From a checkpoint of a small mixture-of-experts model trained on Wikipedia: 256 experts in each of 13 layers, a variant of SOAP for the experts.
Below are experts of layer 9 (counted from 0) of a mixture-of-experts language model. Rows are named router (the router's row for the expert) and show model dimensions 0-223. Each number is 128 + 32 x the weight over its row's rms, rounded and kept within 0 to 255. Numbers have three digits each.
After each expert's rows: a language model's description of what the expert responds to; "mostly gets" lists some tokens that are sent to it at least half of the time. This comes from a sample of Wikipedia text that the model never trained on.

# expert 8
router:129197122121138075111074090148100144079085150110138104091078138139116125101147080144160149164102122146153145175141111097130190103097175095150110121182087100155120149150102153125170112159105124079085167127123076096115145150142092160109123096110113178064102103166151158151102167164138095114139140082139162157109157136122136159151180110153152150126089095184147149076166148145115176172136146106132113118138152142111093134115125113085099079119082086152054146163148162107101081113115144165100089152079178083164104136094094083127127186100110121159183197122079114121130102170100096072130129128099143179083116150190136090099216146131168163080180094185189150086085155145126098096073
Description: Digits in years, ordinals and catalogue numbers (1st Earl, 1956), plus inclusion verbs like included, including, features.
mostly gets: " includes", " including", " include", " included", " bar", " b"

# expert 55
router:104150078096165100109065090164092158109094160105176112122111153165114092068095068164187125128101130129139131129079097117148156130122146089147095134184099130125117134175092191126141111153088099105103153125142115106128161146177105177103171094103071166108076105138200161186074143138134071105168158070087153193106113130114134132170172122146131133110073093155121167077126137191128154151154133135157120108159162119109065148119120116106090090105103076171045156153152146093105124079080111146140123155086147082136089169126051117128116141105094087150153154161103062138104108160123133112084149166104176128091121168154202097099145150156161136086157104159183148113105132148162093087121
Description: The conjunctions or and and joining alternatives, plus word starts like em(otion), imm, and stray Cyrillic byte pieces.
mostly gets: " or", " em", " Or", " imm", " dou", " rather"

# expert 3
router:106147116112142098118094082167123155107084153109158100090121159157114109131102111164124158147101117159149116201122106086147111101073132125176098148155108142158117152125071152141173123155104094083122141090107116118110208141128096149099153126086116141102117089157175147137075138182109123087151181117075153181092139164111138166154148112160179141111085079148092139100177179156141139176113144099153108128147162131103093154083160094103104079115119118181083152153117135089093129085089169131123102185102146100125045155058077127125108167098099128131174122168100105174095130159100087065089175183096154159113067164174178072088151173122169124083183110124173188111093162132130091085110
Description: Capitalized directional or proper-name word starts like Northern, Western, Atlantic, Victorian, plus the "f" of folk in music genre lists.
mostly gets: " Western", " southern", " Northern", "orthern", " Southern", " Atlant"

# expert 56
router:104165153087158116121097122168111133108128158105146112128086179145111106116102119134143173171064093162122163148071092082141127092128175071185082141170102138150118143136125185133199068170099120111128178099123102131112148151181084146091169106107121151072086093149195168150096154169111112128141134110085169150113151155103078152132143095180159136110090108131123143112175116184100151167158136083173108093143137158101083174074178108093084133086134115171112153152160163084126091094080169166126123179083153107131094157116099102107136185101107125161171158166070099135082111149104107118075148161086140182092071184159127107127148146132148131097171070173179153098103147139133061114107
Description: Proper names of organizations, companies, networks and brands, such as United Nations, Sky, Apple TV+, Mercedes, often after the.
mostly gets: " Broad", "BC", " Blue", " Royal", " Southern", "BS"

# expert 34
router:133177127087142096061091091192108134117111168123173107107084144162100077108085098170165148183084098157124129168118063072121159067067182058181124157142103139146109147117116172109149104144074088085088141085111120109112182143157100122100197110104087133090100111132141138154071138201129120112157165101117176146121149118110116150168143095158128142126076091140125124079178134149103156177155166120165090110185142166094116151123172088107077099094127077152072164151134126115134085118076135142138140154094138100155061151108106095089146156086135089158189149129106101149123110174104103125125162192108160187089115162151169101106175172130138139093156124146160143099095133139137123081089
Description: Award tables and prose: Best, Award, Film, Nominated, Won, and pipe cells or years in nomination tables.
mostly gets: " Nominated", " Award", " Best", " Film", " Won", " award"

# expert 63
router:079148071098144077088113107194080153062094182140156106094104122138071095107075147174163139132087128140100156176085099078161132105137183082187129154115113143135088133169097147117126111136112109125109171099142075111082159155133125145102165101112135158126103103156161153159098188137165121094166142082085154155106128124071148192186152125158152148127142132173114151139144174173128172156188139071136106116175177129128114142082172124108106092139068093177116147172101135116106098064110147210166112159098169096172105168129110110118136151103121089134161138161157123173103124169122063086091147152113161149110077137152114098064188130093141154119150075139163160095110150161159096081121
Description: Unit and measurement tokens like %, km, /sq mi, plus mid-word fragments such as veh, chron(ology), proble, in statistics.
mostly gets: " proble", " veh", " %", " High", " fin", " level"

# expert 48
router:074152096107171101139108111153088137116092142093194141096067178133101126074078120179116169158089084168126136171107093113099165083088143069179091128165097109153081161192103145096133078158085130108113170116143096116132143199171084180134135090092097164098062100150186150148097179173172105127153163110137157160112127137105104169179174116164160151114103146143094146132165131166130161168122142101167121091147156093086082172102165108112097103113093101160089154161129117106106112090103149135147111165072164143178129139138078095120092175089115103145165149125100109184109121148122079094083138161138160143073067159151130093089161162136162156112185108158146125089094162152143086106089
Description: Inner and initial syllables of German and Scandinavian names after a capital letter, such as Hausmann, Liebknecht, Diehl, Hertha.
mostly gets: " Bern", " Hel", " Wal", "ste", " Hen", "ö"

# expert 43
router:091156098104181095096062135149118147116089165094138099089088143158099131129114119168141195170086088173125124186120098068130122098060128097184094155144111075185102144160111183112170101130088138135115160094125107122119136158132091155099152104094128146087114117145153124167101164160146106103198157105078164189083147135123110140163138115141162116103091087138074155118146150187114166123154123072160076089154154166107123129062168135115075032125097076149113147153136121089082057093099154159124118148121148088193118165105110132099134137128085081157158121134112089169118114156092089107105145145074161184086097169129174122093166145106145152082186096147127154103096137148163096109100
Description: Words like high, low, former, previously, current, pre, and was or became in career text; also high in highlight and highway.
mostly gets: " high", " low", " current", " High", " pre", " higher"

# expert 44
router:128156089138181059117081080175091160099094173097150113062099126156091088111111140138153159121095076131122138178109111117142180127102141072169099173120124132127093167150115136099173080150120086098108183064127084109127171176178109172107171111093104165093105119158154192110110169147131095127159178068080140173122172130092099169149152128163143122115093090146123149095173169171125133145154184109158088092180170157122070177094155138089119081095087096131084177152127116104092106120105154134136109145081176083156121130101123095107144126053083133156187168142100134132122112163111111109121156138129174199108081161169143109112152167136147119093147082146151167120108153129139069113072
Description: Verb endings and participles such as -ed, -ing, -ted, used, published, built, often after was or be, as in asked.
mostly gets: " used", " published", " produced", " built", "ted", " opened"

# expert 11
router:103185095060133073106102076169128145148112188092169111118111168143109084073095111150164136159088093139100125165087088117117140071086180087157112154161136098164089149124099152096141123135084098097123129091114078094098169164126107105124142121114103125113134070161161146131092176196115107134165158088118163143111159134090106148175121089172147116095038116168131142084168148172123141169177189103152101085176133167127087143126170087089123096108076095151119147138188136086131085094055136143127095150118152091168107144104096083099123138084125094166153187139106102124087098161116106129092194142079159196121063136154159098099168153149134124092176127124148154106093124149154104123093
Description: Words in biographical and honours sections such as Award, Born, Died, death, footballer, received, plus section breaks and table pipes.
mostly gets: " Award", " Awards", " footballer", " Died", " Born", " award"

# expert 36
router:109152110097178112135097081167098137113072206110189105113114152159061072156093108158175152122102119151093134138075118094142130078122165109107143157134063125209110141145099156084156107138087089097107149091114109160107142142145087178087132106139098138084098098151130182155096168150143138130164169106091164151102136148121137178172150113146154113140100080171077138110168174148096140156172176125156074112185166172116113159101157112089120086126070082128104181153144136081112116083116174171122127134097164080158094149120108059081148153085096092146143135145115116165115088173076085142077152139127167197124068148168150109091144166136144140086146117167164154107069148164146103130110
Description: Prepositions and sentence-opening On/During/According, especially "on aggregate" in football results and "on" in titles.
mostly gets: "On", " On", " during", " During", " above", " on"

# expert 35
router:106178094064175049101096120176126151100085133109138130092110143144125104095110116124142141177111099173149132162072127080165154109101150094139137161177103128141138143166126144119139090154143089117114159111103073091140138177164100177138147108120089162127067120143119161184097169130142128117153178116062158163125149127119152186158153092146152130090115094148109162098182206151078161157173172090146084112134143128092086149076134105125116125140080110146122116180151141127113107100112130200133099167112150110143085160132097120094142166093055092116167173123076145166050104154109083088112166153121145144125108180169160113068160143166180136107142109154156152044071169151182096105085
Description: Inner word pieces and digits in species, habitat and place texts, such as habitat, throated, panchayat, coordinate digits and score dashes.
mostly gets: "°W", " bo", "abit", "esse", "aur", " fl"